{
  "n_layer": 12,
  "experts_per_token": 8,
  "d_expert": 32,
  "activation": "clamped_swiglu",
  "moe_layers": [2, 3, 4, 5, 6, 7, 8, 9, 10, 11],
  "router_score": "sigmoid",
  "normalize_top_k": true,
  "init_std_router": 0.0344,
  "lr_router": 0.00208,
  "optimizer": "muon_variant",
  "batch_tokens": [65536, 131072, 262144],
  "seq_len": 256,
  "steps": 5039
}
Below are experts of layer 8 (counted from 0) of a mixture-of-experts language model. Rows are named router (the router's row for the expert), gate (a neuron's input weights, with its number), up (a neuron's input weights, with its number) and show model dimensions 96-127. Each number is 200 + 30 x the weight over its row's rms, rounded and kept within 0 to 999.
After each expert's rows: a language model's description of what the expert responds to; "comes after" lists some tokens at least twice as common just before its tokens as in all text. This comes from a sample of Wikipedia text that the model never trained on. Tokens count by the router's weight.

# expert 7
router,240,185,233,216,197,254,171,188,216,229,186,198,188,196,194,197,231,203,225,244,175,191,230,192,235,151,266,154,192,143,244,215
gate0,213,222,266,173,204,178,192,199,243,232,163,207,175,273,162,210,189,207,195,225,175,195,242,148,183,196,229,173,180,184,176,157
up0,197,266,222,210,192,250,236,182,239,228,183,198,208,262,190,141,197,193,171,204,187,203,195,243,241,165,152,168,229,230,163,195
gate1,167,260,184,207,222,188,217,154,162,174,202,264,216,161,217,186,218,208,189,199,172,181,224,178,174,223,228,173,174,187,227,136
up1,142,166,189,216,216,206,215,214,191,202,177,188,166,164,214,246,184,237,224,185,196,178,278,142,194,205,267,162,232,188,233,165
What it handles: Verb stems before suffixes. Verb stems and word-initial pieces awaiting an -ed or -ing ending after was, to or is, such as reduc, convin, recogn, leav.
comes after: " was", " to", " is", " were", " and", " be"

# expert 23
router,197,231,265,185,181,208,191,196,200,199,183,238,224,114,190,196,228,164,216,192,191,183,234,167,184,189,220,186,133,173,185,213
gate0,142,209,227,184,210,167,223,237,154,223,139,204,181,168,203,211,226,210,133,189,230,184,253,167,189,198,180,174,155,113,178,213
up0,229,177,202,168,237,235,233,192,164,182,187,200,190,193,235,182,246,174,198,185,232,182,232,181,223,226,168,178,183,178,225,194
gate1,168,206,195,196,233,168,209,170,170,192,143,193,196,236,208,215,183,174,167,218,211,239,191,248,197,196,211,168,178,187,142,199
up1,133,222,217,169,189,192,150,221,197,200,181,193,244,150,189,218,188,138,195,163,178,247,209,227,190,160,214,209,213,172,167,199
What it handles: Sentence-opening adverbials. Words opening a sentence or clause as time, condition or scope adverbials, such as During, According, While, In, After, most, Still.
comes after: ".", " and", "s.", ",", " but", " is"

# expert 4
router,171,215,210,204,149,215,224,202,194,204,179,214,265,123,157,161,232,175,197,260,174,202,187,181,191,180,240,229,171,194,259,180
gate9,183,204,236,147,213,207,210,165,185,240,148,194,181,169,215,210,223,199,234,200,224,196,202,197,169,165,115,228,226,244,277,173
up9,179,195,152,204,201,181,199,207,241,204,198,183,219,172,190,216,193,122,191,231,194,157,223,189,178,149,154,205,207,284,232,163
gate10,200,186,207,231,184,186,210,149,235,188,250,192,251,234,206,181,158,222,226,237,213,213,171,180,149,190,148,210,202,192,161,216
up10,204,176,249,231,169,208,200,206,202,261,157,191,298,220,244,131,187,245,154,173,206,195,183,176,167,172,137,161,215,196,167,228
What it handles: Table cell values. Values in the cells of wiki tables, such as rank numbers, scores, years, dashes and position codes like FW, MF, GK.
comes after: "|", " |", " ", " Total", " United", " IS"

# expert 5
router,232,214,219,172,192,203,226,214,198,227,182,210,244,168,140,163,243,162,201,227,193,181,184,213,180,181,230,194,159,207,204,210
gate0,191,239,215,231,217,206,216,215,180,220,196,195,203,178,254,212,203,195,202,177,175,152,212,153,208,169,232,159,169,186,166,214
up0,231,241,182,194,157,232,218,206,219,235,190,196,159,218,184,156,174,194,169,191,204,189,196,179,224,189,200,183,191,225,143,183
gate1,175,203,202,218,191,122,181,209,205,201,143,179,217,177,171,143,164,172,160,226,161,203,196,221,193,186,214,213,190,159,248,173
up1,197,251,242,245,198,141,208,200,183,195,181,198,211,171,190,206,142,118,164,208,191,232,215,175,185,168,236,185,169,196,230,184
What it handles: Subject-opening determiners. Determiners and words opening a sentence subject or clause subject, such as The, This, His, no, same, often after a period or "that".
comes after: ".", "\n", " that", "s.", " The", "The"

# expert 2
router,232,207,224,227,134,187,185,236,182,247,136,244,236,167,190,190,212,172,224,213,167,181,208,208,161,232,237,188,154,190,181,155
gate0,257,243,170,217,191,164,187,222,191,163,150,201,246,186,203,168,201,251,214,274,236,171,210,139,196,213,225,129,196,188,160,185
up0,186,201,159,185,145,187,207,256,188,207,180,197,191,166,195,219,234,179,191,291,253,148,181,194,187,233,188,197,202,183,182,173
gate1,208,249,160,225,153,233,170,224,203,200,212,176,215,181,209,146,233,208,229,210,191,193,197,239,193,216,213,153,192,200,210,150
up1,188,212,214,197,138,273,168,218,209,227,222,129,225,158,210,182,224,192,212,211,205,203,159,248,203,246,211,153,195,214,209,159
What it handles: Sports and awards nouns. Nouns about competitions, honours and rankings in sports or music articles, such as season, Award, Cup, championship, Poll, chart.
comes after: " the", " in", " of", " Best", " this", " first"

# expert 62
router,203,244,234,199,170,219,183,200,211,224,147,264,259,150,173,174,202,203,184,184,152,167,218,161,197,216,304,198,183,212,208,196
gate0,224,155,219,177,195,219,167,222,243,182,223,221,198,207,195,157,113,175,148,195,161,204,146,164,167,204,224,175,191,178,260,189
up0,218,131,236,189,219,226,194,239,194,230,177,200,220,191,207,184,128,156,194,201,163,178,170,191,147,217,267,216,194,155,230,224
gate1,222,252,265,166,217,220,172,188,183,259,214,276,171,181,223,145,186,167,202,178,174,185,178,196,214,161,232,193,185,183,166,253
up1,248,233,258,194,214,242,164,203,214,225,192,267,220,158,191,192,209,166,185,180,162,186,133,177,173,182,267,172,180,193,207,266
What it handles: Table cell values. Pipes, numbers, scores and short codes inside data tables such as league standings, charts and squad lists, for example MF, DF, 1–0.
comes after: " |", " ", " 0", " 1", " —", " 2"

# expert 39
router,216,213,225,211,182,195,174,189,199,177,187,206,221,211,150,170,193,243,248,255,193,194,210,195,189,161,245,188,179,162,216,228
gate0,229,210,205,213,133,181,168,191,214,232,212,204,239,243,202,199,185,192,210,195,160,176,247,206,212,157,209,206,119,195,154,199
up0,175,241,186,228,182,176,201,188,202,255,232,159,206,181,208,190,232,150,228,191,184,143,183,182,186,203,206,219,203,198,220,171
gate1,104,176,216,178,208,203,196,240,207,182,187,192,194,232,200,227,233,175,224,210,190,194,181,162,212,198,240,195,212,199,243,208
up1,187,244,187,222,178,129,181,206,226,233,105,189,232,212,201,220,161,185,222,230,184,215,221,104,132,199,195,223,235,191,218,251
What it handles: Word-initial fragments. First pieces of words split into subwords, often at line or sentence starts, e.g. fle, overs, appro, Sup(porters), gu(ess).
comes after: "-", " and", " was", " to", ";", " were"

# expert 32
router,210,201,195,187,124,184,226,254,182,185,196,203,241,178,131,219,215,192,213,205,129,233,214,193,214,232,230,243,197,166,201,232
gate0,213,197,195,210,245,232,134,233,190,199,239,201,202,208,190,183,183,218,167,194,233,254,251,230,193,200,223,229,159,155,190,187
up0,185,154,190,188,222,210,221,207,181,207,252,245,192,168,203,179,213,198,217,237,173,169,240,242,206,200,249,221,159,145,185,182
gate1,190,212,192,237,198,229,214,189,141,240,245,249,207,215,147,212,129,152,252,184,183,223,205,162,200,194,173,215,183,211,238,172
up1,195,199,194,227,165,244,240,179,202,201,249,225,229,211,131,172,156,181,286,133,194,219,230,166,207,182,223,228,201,224,164,206
What it handles: List bullets, infobox labels. Leading dashes, numbers and pipes starting list items or table rows, plus infobox field labels such as Genus:, Spouse:, Website:.
comes after: "\n", "|", "-", "\n ", " ", " Succeeded"

# expert 10
router,185,183,276,190,168,205,222,241,226,260,136,224,195,178,210,171,238,203,167,196,180,167,201,167,176,225,228,241,206,181,234,217
gate0,210,209,174,202,214,190,191,183,223,218,180,221,196,155,204,153,179,192,216,210,196,181,187,180,235,191,221,180,166,187,126,180
up0,227,175,214,205,207,149,186,228,184,199,180,217,195,159,203,184,157,176,186,184,169,181,186,204,141,253,178,236,222,190,206,187
gate1,204,208,175,207,167,243,198,170,246,164,205,210,194,232,230,214,190,208,245,275,230,235,182,214,215,286,259,220,193,222,203,247
up1,200,188,206,153,212,238,237,194,243,203,206,159,187,167,186,134,271,202,145,225,202,150,203,188,197,269,203,207,185,223,213,168
What it handles: Role and category nouns. Nouns naming people's roles or kinds of thing after a, the or first, such as member, politician, professor, film.
comes after: " a", " an", " first", " as", " A", " new"

# expert 55
router,233,247,196,174,172,244,231,170,218,232,184,198,222,182,196,161,190,197,221,210,129,189,156,226,209,213,226,186,191,195,258,212
gate0,243,176,166,190,175,219,200,168,209,179,212,132,182,211,146,268,239,160,202,224,159,183,193,209,241,214,199,204,194,176,180,192
up0,212,217,163,175,242,224,239,179,209,209,170,168,209,219,186,198,176,219,225,212,136,217,176,234,188,209,206,188,204,205,198,225
gate1,205,219,215,219,164,199,229,196,198,238,155,204,207,155,166,186,227,177,122,206,167,200,193,194,216,188,235,200,152,192,216,208
up1,212,169,209,252,173,199,162,228,207,248,175,161,221,187,186,170,173,192,169,162,141,165,190,205,234,178,160,247,186,221,183,206
What it handles: Modifier word starts. Opening pieces of adjectives and compound modifiers in expository text, such as self-, high-, sexual, severe, end in endgame, se in seismic.
comes after: " of", " and", " for", " with", " in", " by"

# expert 63
router,206,222,247,180,191,201,202,235,178,257,152,226,211,144,136,180,188,207,186,256,173,222,141,198,185,205,237,244,170,174,183,188
gate0,186,159,194,223,223,187,200,203,166,167,222,244,230,194,206,225,197,215,212,280,223,155,146,185,236,190,202,175,240,190,114,180
up0,218,122,217,194,145,206,168,219,163,192,194,213,225,174,187,216,188,198,228,231,185,193,121,201,234,193,216,199,211,136,159,177
gate1,154,294,217,200,232,228,207,202,189,243,214,202,154,188,151,156,239,188,186,205,206,211,207,175,189,171,215,201,181,123,221,153
up1,202,270,144,216,239,198,208,192,218,233,146,178,185,195,156,165,234,183,234,221,193,182,255,205,210,122,198,205,182,133,189,132
What it handles: Sentence boundaries. Sentence-final words with periods and the sentence-opening words after them, especially The, This, It, as in census and biography prose.
comes after: "\n", ".", "s.", " ==", ").", "es."

# expert 46
router,222,212,267,177,174,208,221,263,219,227,160,221,216,190,165,154,244,198,248,238,185,184,177,189,241,232,194,225,180,180,193,176
gate0,221,193,210,236,148,206,191,241,208,217,155,193,231,257,228,200,219,203,224,179,186,194,199,193,165,185,204,187,191,159,163,108
up0,205,186,181,217,150,185,201,262,248,210,189,203,233,256,236,185,220,196,248,200,211,210,226,180,218,154,183,194,226,205,180,179
gate1,230,240,184,158,183,188,208,205,171,211,161,231,184,192,207,196,224,204,221,225,188,236,172,204,194,173,195,235,257,171,197,178
up1,199,186,207,168,199,208,202,151,198,210,201,163,157,169,186,203,221,227,222,205,179,243,132,204,174,231,191,229,250,163,191,170
What it handles: Line breaks after headings. Line breaks right after section headings like ===Theatre=== or after paragraph ends, and heading words like History and Career.
comes after: "\n", ".", " ==", "==", "===", "s."

# expert 61
router,184,251,235,193,198,187,192,206,196,203,189,225,224,210,113,159,251,204,205,253,181,194,157,245,133,220,222,238,171,199,228,241
gate0,208,180,209,172,194,216,163,214,222,234,120,200,207,258,188,181,203,224,191,191,194,175,184,164,236,178,184,200,244,229,159,228
up0,207,202,226,177,159,176,160,191,193,236,125,243,257,224,190,209,190,192,195,188,176,134,200,169,166,174,209,191,208,221,170,195
gate1,213,180,230,203,202,178,220,178,189,264,224,194,155,159,208,182,170,171,229,243,162,182,172,167,200,162,247,159,186,238,235,224
up1,230,239,207,210,244,209,171,211,179,195,194,171,158,221,242,187,204,184,172,254,164,136,173,192,178,211,171,158,174,214,181,201
What it handles: Given names in credits. First names of people, often in credits, infobox fields and cast or member lists, such as John, Chris, Joseph, Johann, Steve.
comes after: " |", "-", " by", " by:", "|", "="

# expert 27
router,184,213,216,215,159,205,198,218,162,199,193,262,222,133,164,174,241,221,210,187,211,194,173,193,183,226,202,211,188,183,190,215
gate0,221,242,179,206,182,205,181,228,210,180,218,204,222,191,239,173,143,235,161,240,227,154,160,147,206,212,210,225,247,243,223,215
up0,204,246,221,235,222,223,192,189,138,209,201,217,203,287,168,250,266,155,219,176,201,186,206,218,194,216,168,227,200,243,222,167
gate1,190,195,171,221,201,213,150,208,171,198,190,186,163,168,216,220,202,157,240,203,202,156,166,176,197,150,204,192,201,162,189,234
up1,181,222,222,182,213,167,178,147,223,232,187,159,234,177,133,173,260,218,248,233,228,208,178,234,199,199,209,207,218,199,197,225
What it handles: Years in lists. Four-digit years, often opening date ranges or in parentheses, in career lists, tables and headings, e.g. 1969, 2010–, (202.
comes after: "|", " in", "-", " (19", " (18", " from"

# expert 0
router,202,203,196,207,188,184,224,190,176,184,198,221,214,109,158,175,247,199,250,230,132,235,170,162,200,194,235,184,177,200,233,192
gate0,192,211,230,129,199,168,227,158,131,220,172,232,200,195,169,201,191,157,206,189,177,237,243,178,192,234,201,194,167,175,179,247
up0,216,203,218,165,214,182,213,194,131,189,203,197,131,183,186,142,269,143,167,215,173,234,233,189,270,200,205,194,162,175,183,220
gate1,200,178,183,196,189,234,194,205,171,170,179,213,166,154,266,153,197,164,228,253,235,158,182,146,183,209,192,259,246,176,161,211
up1,172,160,199,183,151,223,223,235,180,173,129,251,173,184,247,168,214,197,216,254,223,213,173,138,181,184,252,232,281,206,173,231
What it handles: Table row-start cells. Opening cells of table rows after a pipe or line break, such as dates, counts and Win/Loss, plus infobox labels like Born:, Died:, Established:.
comes after: "|", "\n", "-", " for", " on", "On"